{
  "router_score": "sigmoid",
  "balance_bias": true,
  "vocab_size": 32000,
  "positions": "learned",
  "schedule": "wsd",
  "batch_tokens": 262144,
  "max_steps": 2752
}
Below are experts of layer 4 (counted from 0) of a mixture-of-experts language model. Rows are named router (the router's row for the expert), up (a neuron's input weights, with its number) and show model dimensions 256-319. Each number is 128 + 24 x the weight over its row's rms, rounded and kept within 0 to 255. Numbers have three digits each.
Before each expert's rows: a language model's description of what the expert responds to; "mostly gets" lists some tokens that are sent to it at least half of the time. This comes from a sample of Wikipedia text that the model never trained on.

# expert 18
Plural and group nouns
mostly gets: " areas", " countries", " groups", " system", " characters", " systems"
router:121151133109140142130110114140155072097105140094142121125161123152173093155097165121107142143094181126197119145076087141160140175149080136116138133150102111135127147115134098148100132149109151
up0:081136123089129132123131141116131102106125100140090127120176165126140160120112102099100161131157148143112116126158133113163121103155121070087108181136119109109189126076116127100147145159110121
up1:114177130145113129140141119101135127132085126092110144154118115138150088116161145149102143069108122156103125129098122162189085138144102153140169116135108104135118089117119140148122131146147127
up2:151129115137135146104126096111122126144142129103169141140111115080145141101128135133148135157138123113091138089115152115052075157138116102107159132163116149134119112164150093133119106119131121
up3:175132109150130175171173085104135129110150155150090118132158112108102133125149127117118131103142156116149123129133141167103153176166168123132089130110104108149173117076157135107111132131107119
up4:117139122138118115142143129136124110120156122140117134130138089137120102120115126156116139115141130113131101115153136080126125138141148138132161115113126118144135091135078130116121150124098105
up5:192139198106130134124144084119149099151119145151081073103144158139151093174119153108110147108111152108133112126119083135162109130131094109122090125131123119104124121128133198083116147147128138
up6:126128139079107109101097061093139122142101094114131145115097163135134093161112129148145146161163118135118137144096164098134111124165107138122106135147144170161132110158117112145099113140144138
up7:131127104151128123138106158103137138150108125138138118082151082130183179124094133153114119137166101115129119114099092138143099139171125112089128120141127141141146122147100120111127128110151106
up8:106138122102147134116144142135141142106119119104147121143119139126155147091104131126128118133145144119134120104099141161143175090125096124121114123135145118125103117136114176113111084137138156
up9:134145136128081120130109138104138178136167137148157140121166134106123081140169110161117132092145100105115112083124121157116138125110120174128109133153152094108135147147048122137112112146132147
up10:139132091132137082154173115125105136125157111155173104145146119149125125118148153114123125066117094082109115152134113128114122126124085099142118131147117118149100129132136149128115129121088100
up11:109167122118108140087114171120140144122100134131167122151124105149118137143089116120137108101157132122146090127108120151137130119185111163181111184133140103163132098178154140147130147154153100
up12:136081162126113150142133073146095163151132123148119147098124147119087138136138111132080132117154148143132134127151142113181148089114113104156109127107139126111113148134112092123158139145129138
up13:114101083158108102094149136127115103112153140112126085106128161115161155151182128119126147151139122125122113152118150090136159101117126146127099130147166149157174130128093143123127092072096156
up14:111139140139134086123115137127086109109179120127119107113085139123110133063124101060115148138149148155107142106120140139119139160135145119091071176119094115090181099138095129107089111148127118
up15:174102122130105122125126136078153153108150117127126130083157151120111132136116132095100087141140159181152088143134142156103115151059089147160178113149145116160112133114144087133128164103117191
up16:133157110129126132169157107093147137089142168127101136146145114097120100129174125156171127136107108142098115143157112072142170141114121099115069148104126098128111136141132133148145116125135123
up17:101176139108168108128120114133131110078107090113135141119163118111159103114113166130149135146120121137161085142122128153091157152151105171121124124207081147173121110107133164074148117154109121
up18:099169110147144126156108112144153121157144127131163152119144130095123115151126105188108176074118190111136138115127127090068137108159110146117176099135166114170098132149115123102113119121146146
up19:153116107116097084074122106117122072107137117139163140182134151100116145075150168153159111132144146125135082135168146074130163146120132115134147128098095135142149143128130124163108066111154121
up20:121130100140095112134114151121119093139125193177111136134118080140152137125125091095135098157108150161137127177109085119144106085117089145146141166142090120154108138137133094122074148109132136
up21:115103144179143122156103111142137133128122115113138129110118104141075128189157132110097093153113133118153136148054079113130102134088094121086138142116170103107066063137094137120081145131155153
up22:110098125144128132125115132163067100148113133118137122165102090137133095102100154074111121113146140114124123158124132126138118134095140095121087114111124153132172047138089141110103148113147126
up23:092135102112136093132103126147121105126116132127109125140109134108143179106154134141109101118157174123115116137190096132148073118151119141109140104152119090138107149156155155119113130173177118
up24:099113144128172113157088145134113125187117150106122127132130160133176124129112135102110106132138138138111137177122125093148128160101132115125125088110142095132131123116115108131112150163108108
up25:117131118079154146116167145101127126097146126128110154155126113123087157139120130133105149136117133106121143118119137143117078169128112150114140125133168152131139095080110137100138103091100140
up26:110069122119142085083116110143131124091148139121141105114198141162156172108111146114111150148124089154127159126139144159157125088151128136126113105124106127140147079128156113132128145122099151
up27:133150113125128084179125129146127109105146121146170081121167119101108137144114097156083168104145128120169133120148149140136149115138105128103112143165137122133137136114124103112128101128111163
up28:139095125136166158080121095106128137124128129178087105169170121174123128102107180153107146113146145116134118107153142155108147105132117158083152109112131143134112144159127116091115143124134179
up29:110098104138136108134120115141123130148138122121125136130155136146131109127129115129064103139124109150155117119090178094099138128154121166127067111116128100129138113152155101131125146154131152
up30:096175114128137148143080115175152100115128117104142138141138127120121180120118128131118133098127125164130071186093102134123124132117130191130140119127122145148106082117119134116125125116117107
up31:109129097123086153146115150135125093170095160157167089108144125136100123122100123118115106129157121129140125138121134137091142131122175146129136114166163124146118117146170100144104129102161112
up32:131091127126161078117132091157185127132106107183121139116121184089106148128130111138114150147129132144115114130140132157093094122125131098109106069153170122156142105129139084153153150137114060
up33:151146146144167135123129111155166102126167124155156156121117131112118131176163123135116147126159135150141119146094085116123124164134163124201098152144124167107114141112152180139079095129119128
up34:136135155102131166174135167134149087111154089120147113110141117121131122122110120117090117137113100126086159102089134143164107136137103136125133100140143136107189162157088133095155145145126129
up35:105084134122156141123112118105135172102095156130182130145170120147148172150133120132117123135153126119173092166097075143121110097135066136138174139132163098113120160125128097122122155100124134
up36:128094135127179105105099145112160140136126147094108136146146154106129089071160135138126134121118146095120138125110104153086115122132105152115128120154122105112082107117155143160123140114139158
up37:157114169129144076081187136122130154101143138136100163103157114127119126108133146085132145171161188159115084115127125134151122111148122161125117112139117099131134141133137173089133146172151148
up38:138104121123120094145126095136121133122062131114136095117112102141156178102127153160109120106160124128134109112128133121151116162146164134130132150102160076124125141135119125112118124136142125
up39:149139128127178102126120096090109110121133133136159147129117142105129135171107137143148143107100125129137133138080132091095106110137160131187159149117117160125117141114115124125097096145122106
up40:104129147108160131136149128108134140133202151170135139139131117106113124127134122110123123125115143135121082085137144142118162133117152122128138139151069116114141148127195107108101143174157138
up41:133116097136112124099116088110138131168147125148169095137154128139147143136130119135132134132115116140107116129126139151161160151126161097058111106151119129148106167184152158093077112097115155
up42:145094099146136117161153111143103131133120098111111131152131146159125105136106164128121127141108090117121084143121140149135125159113111138177120105067141149123153098127133115142143128112098140
up43:137101120097112103122141111112113150165166134164110084106126122151107089146128145113120134205121169139108110111136088065154159117141144140107129088159098102137135100157096093104131127131076188
up44:144121153132135123122140149147168149134169116125092115112166115113140117131120138114142150114155181127145137081154147118101105123138059151101134120173146116145087139101173130114126150153132092
up45:115124097104194098149120164155112170118104105113148115117117162079136144119143094123124123172129138070081130152138153152106130170135101141108127126140124126137170109180137111175130114140131202
up46:132091142133173111127132122155091135137142147134154126116150079136134131181174163119139123142094163107147148133159133132093115162087125087104113123139127132119166111133110164123144117121100053
up47:114158172107165116100118198115177118139133109104145144157116119130107130102120166156141110103125151126116139129174111146117192115175140063114131122160147141144086110126126136105107143116128122
up48:114137139134138134110149092097140130112094153152099106094119138124196115114113116173121135143148136155125129133173128104121170166105114127099122103113110220147093139161146127100192154167097156
up49:131098127127126149118110135146155122084171125121135113119136099122162139159159116116117174144180155140137133132148133099117132127158139145120133178177137105157100146123133108087129137142105149
up50:133112112147139136142136072153106118173154114129105144164107140126150151127112152180120150117088122127120122118114118174100168148088152109154099095156079175107136125101126143148151154112106123
up51:171096108139104121135145180154114089130135143097126123086125117102132140121101131152162108135145130137123155125122118120102110153125155136145107125151175109114137105132100154134130164122127193
up52:146097118123115115139133117099110144084160146136149129149167146160128099098069095147150141106110123144137177112112093104107104154124151127149146147159071077102115139132128120108116146151119162
up53:137129108101157154123150107142139124100120130080111104128126129134118117161130108167107089108133144133110112150120156140139140123184126150123136108138104120115157085085124117127146073116151136
up54:095110143116109111080124150164117134123117139127192153163126146120167124115160154170086198122117138123123155124111088120149124149130161110120102114123114119131123131118108173104154153120147135
up55:155116179145122090128105117124121141166126126112129084132139144161099101143144115171121149150089135146155090168153117150142123096118115157174098099097155124150127143134147124139147122127092121
up56:115071132117134130129103151101124116094075129134085110126145105113161147133111155121100111159146177116146108132150135128150096131181140143148109155134137102141176130129141175141088143058114133
up57:116141140113093077129131119105134140140112098149040108104166138144132095120103149161122145091102140106164166160108108107140118082138094133116114132132115135109150102122117060123180180129125141
up58:144131164138102107129134130137132129127136104095106099152094116133150128104151175146104127145103135136101142157120116140136150111120123105152125143127100177196148191164087093157123166134160125
up59:120133135124152155118111175100124156106124162068141179134156124093171089119101146107098126133147132159134093120085127163137107115094139135128138089148108156150126132185131121123160149139175124
up60:112111134126109133165123112123132104169123112105148119183146139156103135159130135138143153142122110101099097144176107148161143124147153153151112145106092129106121164108133108130171104101139105
up61:110129093154093140086149162127128144088108123171144146099139128163144151088143152165133111144112116155064116111184149185094123114139172138151172130148116141149167118150128134180106141103180134
up62:082144132152144121137124134146106128115108159153120164133179148113093131157133145138124121058127078132137154111140131145133146142107141150121140108106161135118179081175100143155120164167142105
up63:142117152141142116131149123166129084074134133088089111164124120153125125106125115080132172089169119129135122105122114116129093089124138138144092114119146116138178149071097146112145087169110102
up64:086173182145077109137117108123152138181119121129093112122170144128102135134146146114126160140121119111117144111100135156159134107160152135092140149121094167139112091159114084151113110131143142
up65:111118114110090105122134159133136124155120136190149119158134157174116103141111121169108126105173120108137166178132089170120142110115113130155099124131124151123084125127141184147119112131160116
up66:118146090118115122160091124146137099147159157110124166187141160126127127091136136110135137137136134153159174114125114177144097087097095126132136094109102097161148156125169134133127144106138106
up67:139169125112142117134151123126134167098136142103136119090139152150153071104140146152174107113156157148116124108147156136096156099116108162095116156098137113113174126097151125107127133120102129
up68:140134118128142183125158139138122091119150125128113110172165096164093090173147111120105151140123152105133122138063077165106131150127152151073084110108132103137120132167118170139113130129136115
up69:120113133127111124105130119176134101154152147144147126167137148138165135160135141100138155115133145174122121167142120133117116122137124096143161132123110119145144142107156125124085123099128162
up70:095102133150129141088116134139155109095146102098113134114140159154108113113124144111127146174137139133158096154120126111177097125139112093128140142121109144111163174122144130095175135094139119
up71:107110148115131144144123104134137120106178082134106157142174163111126160121145113134080164114142141159130154144087114085081084147113117136137088144161125124103154112140099118155070155104151120
up72:148151116120105112106133065112116137089146159119187103172160138166125115133154176136113100139109154150132127094132093133158130123102116136124099130120139129126120144129120139159100092069149115
up73:143093174122118165110137157155140101116118155112107098102129133172115121094141126116160149127146131149148126153122155154116165117139165131093083106124194123104125131153149134172154125118128156
up74:144168097115127062107141107134158183155141137103107121095142146150142136156141148091126123141126061108094121166123106134138130141121121136126103112188130130136165165148148111146066071128106161
up75:093172084142119145137111172143156200132115129109148143168144178144114108164143084094105092182138139168122095148141123131156126117111102135096084124116107091099116128134158156139135141107124085
up76:135135144134160176116112088135121132150116070146143117118145155148166104163126119131143145138154107165165126120186117145109127133126133098146153152108107092121126133138091119141111149127133171
up77:151095103105136095126124103173104116108158143115123080143122135161106166126148124136182142138147083151106142154173101133073120167138149141101159101183132094102106137176108162122138117139089128
up78:104127184121119134121100139128109139148128116141118084136188095141145113155138092137102123106152124107087124141169091066090133150123124142094138126113142122165124144142122160110152127122104172
up79:131130127108093136155109163136140115148154113140127109147098077156139125165138106118141140123120137154123157073166100112119102134157150135149107154162109132117173132136117155158155107108111174
up80:166137186130126113148130184120131109157147126115147117119094105087118156151132105118093107139180122137157112111127116129169147121106148137155136146089121108139173149103122129127146123161107153
up81:169111163088142146165129121130135102149166127101113150108139149140128113188116135118132124144109173136127136120114128108145122126121199187119091134133107110136132110112129168097158121124093148
up82:137169173127131128123129164140164124117176118204163106159179109139147171130151155109121144125135137136075141153086138113139128147109142113156126121127118110119131105131109136121152150141130116
up83:119116138137152148130132142140145145151129142134081132116128140097082168118169126105134122107131100110135125149118095139082100135131164131163140123125197139094140131122129103182154155112135106
up84:122104096143138122110115111108138121142095169108124110116163147138108134153059139147110125145114080144176106135154117158149175179116128164153152132171151148130132141139158058114087137123145170
up85:158122123132123137176116114165090122133120121118082132113114163194121104143083167132138114086136165050155122073143157093144128106126094156139120172135098121122147124160095161138117074119110109
up86:120112140073173104117142154139147113120166123136153094108116104117134120101143113106115107103107118129109150123109122156080169121149126142142141109119134134200160127164140136119134109108135106
up87:103133123166109116062145130168143111143121133154126095134125132175149122154121117147133137163137094104132108126136131169133154116136149137125148124127121155118142107126148164107137129120128152
up88:112153135130118131163082153135107154091124144133113101122088172102135105150108138159136062162116119144117104112140138132133126116149094149123163183123125115136161139110135170131113124098143145
up89:113113173146093126142133135141126167137105096118100131146105146119134171112117155119135126152156155124097157089150123131140145101110161109149119123145169106127119110135152142151106189106096103
up90:126154128132120137145137109138113130154094106133121107144102142156129135110151153116128111139100137123153109118175094157144151136114153136114129150159154133127148188115106124139131110094119095
up91:113112090107105129148094102121140124105111146111096088125165123125120101132134139125150142139141167119149131162098133140109128116080096118129152128160128132120170100139132139135104114110127134
up92:110108121134166123136117133150142145142162127114123115138177120144109095115173145134138149118144090124179114151118121113151116117149111092138156148165161120155106152104131101118152127147183147
up93:156139136112124086122107121159078130140129148113113151129116147178142118128106148147151118095125132123150154122140109147120125140135102150149115114165082147143081151121165104128155141179114131
up94:122107172121102113127098149118118104109160115138143113138120123118148122130152169143114141133127171117127125091106149086089153111142123111121106132145157139114151131146126160101082166095106126
up95:144096128132100119112117152143115134150168156125119117107147120152167125134174131136097126140112141135155111101129124131104105159093102109122120180148131110131064122153148167104127127112114142
up96:108147130147143140127110095110091083139117092145180138104162134057089158131137138083107135120144109115156102142112178127120104138100125075120113158110126128147131170110133158147094111141105102
up97:153162104129111104128117137149129146098156125106127150117140160131119145165108133118154160141141126104105134141122131141121095133139102091124134139113095140101147144099117132119103139130128158
up98:118135140112131124073115127085117176159065087136107114092135135136131154103106110144146119134105148154140121109130144110111129099154145103120123142137113162106118076081152180098092114114123143
up99:104092159143116150103114098179167159162145110121144099199156173139094117136094143125090136126088104175167110160120101102124149145169087119154118117131154151079166129129067161136136133157155176
up100:087148148152143151065154121152159136126105106125131079101135134164118138110116146179184184140134134131154126125138146117137122167144188114162082124133089130160139166133085138147094094121131153
up101:088150102144148064123134170093132149136146136124106117130141150088120145129181115112129118139155115153094115132120110132130120158120083111127129153109122122166132139119130155144113100146128133
up102:136105102096134140161123136109146080140122084125146117127159158139121187091123126152154183117084159158158101135121130136163101138113141170102105138171149100169159101115157106123124087159125104
up103:128097129071125116142100113092098138161127109090133141151128100100119123145151112115146131082100178162147105113124130094150171143140102194136099128102115143131118126122118100126121119173133142
up104:125121113100104125105108157143151109141136133111120106157138124150132133110135078138113142148146092172131136123146153159114146118114111141134125176131118116113064157118147078142095144148152155
up105:112152126084155139110147160113126118123121118140145127125090163117096121112091097128082163140109106127155135131149111160174104144139100138136088105133111041138146110108095118118121140133119133
up106:155181105104130105112121131135175123168159151156133117147139144120143140140116143114095098130096149101140124121119174142135120133137120138151096124111126095063130124125136095093141131100121142
up107:153156128126096094110095137138131118112176163151125107113136121134177097155162126140148115127145153119098135114148140121133134132147122173095135187134128139142094143123098092062094191110149166
up108:105139113111132129156099077108169109074120102109191102123152079127105124138133094141126122147118129161158133095155109142140146110117111131100101111142097130157101075120120148113102150115104099
up109:123127148132117101146088122126121121137070095127124148099157123116138122106141142181124123133119184127154110115144134127163138153132106108128128127110119140096158115143114101131146123078129133
up110:125110180130122119133156131082104163143114111133119121130132132139102081101127120118132123154127183118106128100100142148206118151146116154142099098108130141144130110165075128155082106102187147
up111:152167106140178142157106149092072138162149152141141147158125155141126154144151132172131173125167139132119090169109137072087127068091097120142075108175093111123120127125148122134103133129109124
up112:109113113109108161180122085156114086119089102127113131074128114149123115085106140117113143092118180133138100154098130120104165128145088152107084114138145123132141124167125112123143117128141142
up113:105114167147107125155148085195104128131094147123070121150110167161154127124125161098129135065099159133154166108142109134078135106129114124106098171123133077100132108130106119165115100138122110
up114:114107153133118160105086130133089127142116123146089097117126116153141140099143140126108125125133119114142117111153093134129110171068101152093098184109125101121151128116117155146167148149129095
up115:118141125165118140169118154134108164088167165143139113124082134141127159111139091121152098150112135119113102123168101100163115106103120128124144087134099144118147127108132162115102106105100118
up116:142106097117122137128128168111114113152135177133083152126144106154178140124116148148113117137095132130108149111148159112083106140124162124164110141109125106145156134101129129148151115121118100
up117:132106113116093111152096139156118134133227134119164138110146105130099151120180157079092135129124118122125128112117101085124115133113133148137119085179136137101078125130147141135133126097110142
up118:112155132135137143130114131151097176102136135147187125098152124129138164112131128135122143118164129075126094091146114078104129133099132164134152169139126086079115109140118113169100093124113101
up119:122164097114157097098160127127122106135110146160113084157126121183126165149097134141151155144155123080161162156163107107136129152091104161113108143129149113148118161110128140089121115140165105
up120:123138142119124176142112148135128154159146123144109208153114116139137103145134080121139161093140125134109123087114088127101124130130150158111146114132124120120110149113130080148111127125088131
up121:152094134118104148159134117158126096150149136185107118123108105133129093095154143139106091151146135132157142101080116075109143161120162141148154109136120063073121128098148076120124079102131142
up122:085150117161161138094096149158112080172089146102108105141153164155172140150098123120162144167138132177132100099121124166141174163130119125145112160113093137087130172102144143121089147142120126
up123:113117128124110105158166116119140144144088126128139147139170093123125080166122159136116123118165129121109127125133129130120150120072153116130157143124094130109102112123149109123139157123161154
up124:143122111147117110136097150143162136115107145108126181148097119129085161121148107161098110148124130117164128139135131135127134165082115130113114102126145154147118123122130164094123104152117154
up125:129128157139146121118124112147157129130123157141109137167143134116107148132099169154160145129118138146141116154117104103159082130132148158143159140164123102113088088062158123055094084112164126
up126:126127125161107139131091142144123143195143143138129107137106114114129098112122137123091177146156131124136094145115096121150118145136073140180102110128078080131087159145128119111132137100179132
up127:151171138120139090131129124094120107103135138133145111098147141110135155145152139140136149130128113169126091105090124104164068149118152100126106148123153161128154097144096146129131133119132138
up128:110123107116128131128084124136116100104117135143174120106144105109158125101142145130167116144110158142143124144137119129136108127122133137113105161159123108114095134103137105151100129147171115
up129:122110064146108116142167113130105117156113092128114167129106115130080208149114124092118129136115149101161109126113173097138127136147125171142129119133096152114117110090123102140167106110124153
up130:139129103125140128111099091141140104118180130137199124099117141146138159200154117116115158131153104142150142173089110134127134162151129136147142156123141160076111146119111118054103128114118085
up131:148136175100126121153112131126115149115097109121154116117120064145124152142151125155182118102122134130135148122104149139116118081110123133139135106139136138140121113109146114111136147134192144
up132:154137111083116149122112124148115137129148122152113108125158098125143112109109083082115140137091159101125173115121142124132126111108109162151141138138115143101151140128115131128109118096123131
up133:117138147117087127108128163126076113089101179110109146157131134097118140134142124163151112152122133150115107141147151130106128117110117100143161161102168117131146103135105135130090139137094171
up134:116116153163134091176062149088142122093171126134143075124187109165134164177149154159132148097129130101169167116139110147134130110140145124151152096119150153143112112095117089099119176136101144
up135:138113066126121141105109121127115151116105099145092103151122116150164117163139092151124129126125138086174095148134103120124117201066145139140112131126132135175096105115125116138098088137101090
up136:122112105120117157139137107130072109138125116096094191110130133122096139137126162177131140121135141161131114130131100148140150119123128091116103117184107142158181118110139125136101131131137144
up137:140145117122093114156168142104129165070120141151070148170127103161135117171133136087123128127107148143102160134155149118139119110125135161093147148140134137156085118109125134124156122125131129
up138:128124138122129089152126122125154140138156157177140119159183167176133122162159145124124094129117118086150113156141117067174122123126133090132120144163101148132148135140132125098135145132098093
up139:126136117132143162186051126146114128097113136096152098108163117114124118111133115140123119129166108126122111122115085145131109121109144111119124143087131101102163098137120176093122140137094138
up140:110113161135146156134087120162129147162106139113155130122180111097135106101124124158151111109093184127107100114137111128111137131145119116106136135128169108129091080148134139150133147120100125
up141:143147113099093149086141123134096155144153137170174092120182134128168118125120101125135096124138113125124152129087095079131115110100127119104123144168143123140144152159124130144149159129140133
up142:115113160110114103136104144107127092180097135134135120122110104096146112132130125075121128143117128089099146175116118150133155137118155167142133162149133125118117154138105125136083098086126105
up143:133084127145123128151110101104145131155087092129114126138168148128097176158124169123129107134099160156101100117115153121125144112122131165131127093129103144133168110163093131145148105172107090
up144:139121127156161134112157174140142137145121133184133142165086153121154107145165127176152105148125142166161134119137129114144091083115150153166116120136125097146157118147135099122087127151121178
up145:091144109140160124118065084176147114095160128136097123111123118127128144102152140097131154136145132127149121084114136153066151127095152077111096120200108129154174134179144091135136140155120119
up146:131145119101096096127107108128158103135093103146169130163174171137127144146138160133149139130135158148099114173118073102161091138128146129099176116135146135143142147140123102111150127123079125
up147:107155122076155125133132140153128135132147149150127161133139138151089150148162116114072141111141135117109170097151103126079157148112161115145103047135126089100154056125104093165151146126120156
up148:112162110165126120114172091159104143113118146126176141187157147152113128168117146159089127105133171129101118099141148121160165140128111132140115117131125109111160133157121166125150126062101096
up149:130092111126175124171103130102080137099140118165138130122111128128099115090088088112103137134138133138130162122183119098128143113137091149151121179108134120119129124153153125153108096202155130
up150:121141154110170137108089130167130100132095133130138110126150135110109163147140104126097150121129128133116160103146110147156149130113093109090061159129150155094130109146163093119123145142113141
up151:078139121131172131114117148119086149137138097145115102123094141143111116149138181134113097144169143138151097092156147130098160094185120134119125124122059131112096094118137120169076148136113117
up152:095129123129150151161114163114126146111131128128134166147124131167124159130121130153094116130160145109148169111059132131100116139109092149163138159141151129124123095144123144098076109133191114
up153:097126124176125101113080134142137139135126092161107133140115115126109116119152129190092109120127125127094135116136118134155157113152098142183096112150117168088136151169110142164112131129136123
up154:124170150153112153115141136135090131161090164134128160110193130125156087157112122115135140108137124110118085119110110128147131113143112146126146140088104094125152081145111147128112101137130129
up155:101132092113101133132126151084158148129085154137146135095104135101161136123123132151120172109132128144147144103188158102132114110150133125117079137120162157117188134134114141124121130108115171
up156:121108153174104144132136135124132136151150159143099112115130123133145164130123112111132171139140111146142152144189123163122126131112129144119106134128162140092173146092107131132123128124174128
up157:085128131165101169142130122096122111134125117159124124149139122149150132151113152123148100102146152137131141153078100118146116135122134134092120098108128173121118106109137123125144130140113089
up158:148128105072111113103127155145199133122143124114128142122131122102116127120127095092145137140134144102120171120083099115121154109126111129140144116112115158126082141134124122118118152164150116
up159:153188140147124128163106096124143099182116115117102129118135168112098110124117160134108151116103119053117097181119133124148132136110156191119137110120116114148143161123109130154076161144151110
up160:080142123151076116111108101120138132149134127107157113150138144167136115137212126154125118109148091116156165129129112089094100143092126119160140101128085135158110116124092098134127135126140137
up161:167107161145141112110127103111147133145112147130078110129101166121143089130147149126164129155136157118108142149119136138185144149159136132125156123125120139125171140125133135129136128118110157
up162:084156123148096108109103127102170134128159146138131126140168111093115111113147107122192092110102112112157152116111134169114097140108079111142109166173170161102132141102113111122140126109172131
up163:120129151148104085169121083132169105115163091120109174107127168150113118111095154127122115148135136185093091128132160148163077104119163128102115140136091138132104097104121123174108127138102083
up164:128134142162121157135115124138109131081123084145122129163150159118163138142115149110142148108144110158096116140128154145102111100116155141113121112168138122137147094108124113145173115138104120
up165:134145167149158116149127094118122131127124128145188142118128127137083101120127116145148104103146115139149066103143137154138102090136178167079084224153118112086090088150128119118056122123130127
up166:110123116126139164125105068108106114163121123111130146151114102164142136124130142136089106100109148152145079137058120151140142122143159149124123121167094114133137130065107143168132112139100144
up167:152096101104088127102171101141119161145120117166118104159176123143135166141126133102156133083145105137102126118140097101108144127110149119100162094113136079171143175126118142119176133129137146
up168:106140167107150118159154114110097120134127150117111122069188150117135160161136126159108132106125105156138173119122115142109117099139145125129174155128109147162134147100180125108091135129165176
up169:113137130130126135127105123070110151154090093140181090169098116107115140106145129144121155185104160141165121120142165175161118132068138100119111123116137150096145124115167139121092107058102135
up170:129154107128145115168138096149125128156131065127099089134121130152105107132114091155106123131110086150133111137149117111135169118120159096134095145136103179115140096133145093132160117183112106
up171:126120144148076099083094139117150130136130108182125111121140147073131095178132121132110160098153089138131133129139165122130110122180132071074125097126141155129142116135115162159137165139149097
up172:087157111090117128119090176143144114091125134138121116138147127171158159113120164095109135129150145161162106144109111096112097128120096112148152155157132130171138166140138134088116128127155149
up173:122174122082146113138152126154155148072126103153132090098157140151082115167115120132135149129150133140134158140098131098145175155091177135106096103120144122174109119085138133083106122167157108
up174:108157131107142115129155103095099121149141139151128089152103142119132128148093154143153135130120099107118106152129116088102155119137107153134117116127103121151144130127118152121123214139156129
up175:108097163120151131142132108163122144139101119126095108147138114164108163130127183139168091112123129162134138060080118108147117154119112103131134103088124135134155118132131144135119123132114118
up176:129159137092128127124102120119125090175111089073163113147131173163164134114109092119124109114121113152158116153102120118126089087110131124098093114118121112145137121122186162120156154147146113
up177:098126155156115112162180146141121124150141134127152125131157171111138146126106154148146139128102145124138095131130155148145112117108106112099138126159123181116124087103127134105139142159146173
up178:151123150108119140142135114120107175137095158116101142099125161163140151157111144139104153108131119157126095117121155148155135169143101175119165101129138128064148121125116145126140118121138149
up179:109095159118101171146103139129123131119126131135122114136113164136109105181128119112157107083088104125127109104161170133119108145103084169105127123167104139158116120132105149162129120155124114
up180:113142121174136136158133142112148164102100141083130108095128140147133098137118118143120144161132148112094156144109124155146115115081150168155150099156133141130181135126122104156112105141152153
up181:180140119109108136081106131138128121119094113134130087146123155121153145154103167139143106142107118126124110142115125107161136150113094109089185115134158094092116120122134128156123126154136150
up182:126138152100121159098093141105116115138108145092144153135146179115135092112154146097123119110162127108148168091112131123118119122148143115107133121129084113157136106124129146123127194157138096
up183:137097143101138123117135151126121109105133133117126124151101113118122137112138146151156094117121109148111107096142173168110141104117103096089140131157123154124138160113134137137155091135114151
up184:154139139139103124116141093125145148131094100124076098144158152141134130141159143125084128111135116102183117099120129093127143130123118119102094131156052134113146104121142130152119113089092116
up185:165134121128123116132077134130126091123170150115119140091135166127091114093188112142160147131152108134129134137114127136179144120129122101143129182131144106073129128110138153141142123127162156
up186:125075102132175112112131132155113135122099144170095152136139115157147094133168124124169106115115088087120140133158081127155125100134148102145111146116145105115199078125112148110127164127112116
up187:135134145166159124144110105126107098075149146119146122176150152135162123145166147117092122155106142093084174152113146145116113149137103161143115129140123103163143099103116158163100140128112106
up188:122133112114132096133134141148141107113151154126135113119148151122145124141150102104089146172152133140138132135087093143154093119129122154155120112142110091140139116117145137103131188130114128
up189:106116134139164155094098096121170121130111156118133160150115149122122141141137169103162127110115131105150115142144088149154171124145113143103134166138114129115157160107129147128189108120143140
up190:124113132151140083122153152113133112141081104113152144161157179141123115110131153126142161123125150129150121160119135162124124149133156150090119120126109141101168105152143074184101160102161108
up191:139126162109127120135112108101124122113156115181114114115163150121163146144134097102088135113144159140128175104091105128129144154162110149178133137173131140122115147142128122126102158112126120
up192:079110127144128108175140151144106146103125103120139090145115098113154149152179176138122120110170131112156112102095204130103105138114104080145159117100149136122132094150117107118137112121143127
up193:120130124162150107099109134165114096159057144120138156119145143154134123151153149180126108163126108123135148122152116144136120147149125132144087110134109102124172087145113116150137127095071103
up194:133138147114119153131101090150114098125118152128148185104156136109147111106153133173123151126130163128121130125148173150096109098102137130087142133140109148140134118129138116158121150140136142
up195:167181126117156140169133100140088100095118115142140125170105156126124138113137122116131121103108155107107100124131118133096144105109117125140168121161147138110142130118163130154140179089108123
up196:094133088178124193173134096114156129126116141147102115141113128099125124127143156144085180137099138102148115091125117169110097104129139147130120094138109122121139136130120140103074186114120126
up197:120129174174176103119115101133128122102151160124136122098118143126134129155185102104106142110167144119109124152139080137106137154087109144124127113142155098160118137167129103164128123081139110
up198:111143118138123099173102076123095112125139134114115129158157141124144127153138129117103105128156169129124119121094100112113165130147123124111115105135115136130124091076094129119142124107122087
up199:076138165110140127126120124115164105162095142148160129132114171140142150110107130154123133157145126104142123112155175152091179157117143134142117149107089141120141140114122111130135131127099151
up200:135195117096142110133140116168095124150116141126133108122151143134082100160133156115087114134138130163104116141106139150143135109122127111099117137112093147112131140151150134140116145087137129
up201:120131160143137094121098155117116080104194144101134150116164125174102111126090108108077122124089133091113145116159137098130128135126106113113117125117123159172162139145116128145103118106133086
up202:126114126126162107180105099118155134109110133117094127141132138098131143104110105155119151172149124167092126131160134174130138162125130146129137111138128126119142141113150149118104132167106101
up203:127122119145140122111114094122127116161110143110147133141141166111117136126152125144130141140095133148134123130109111135152135127150105136135116141111183102129128171096130123119154116094127107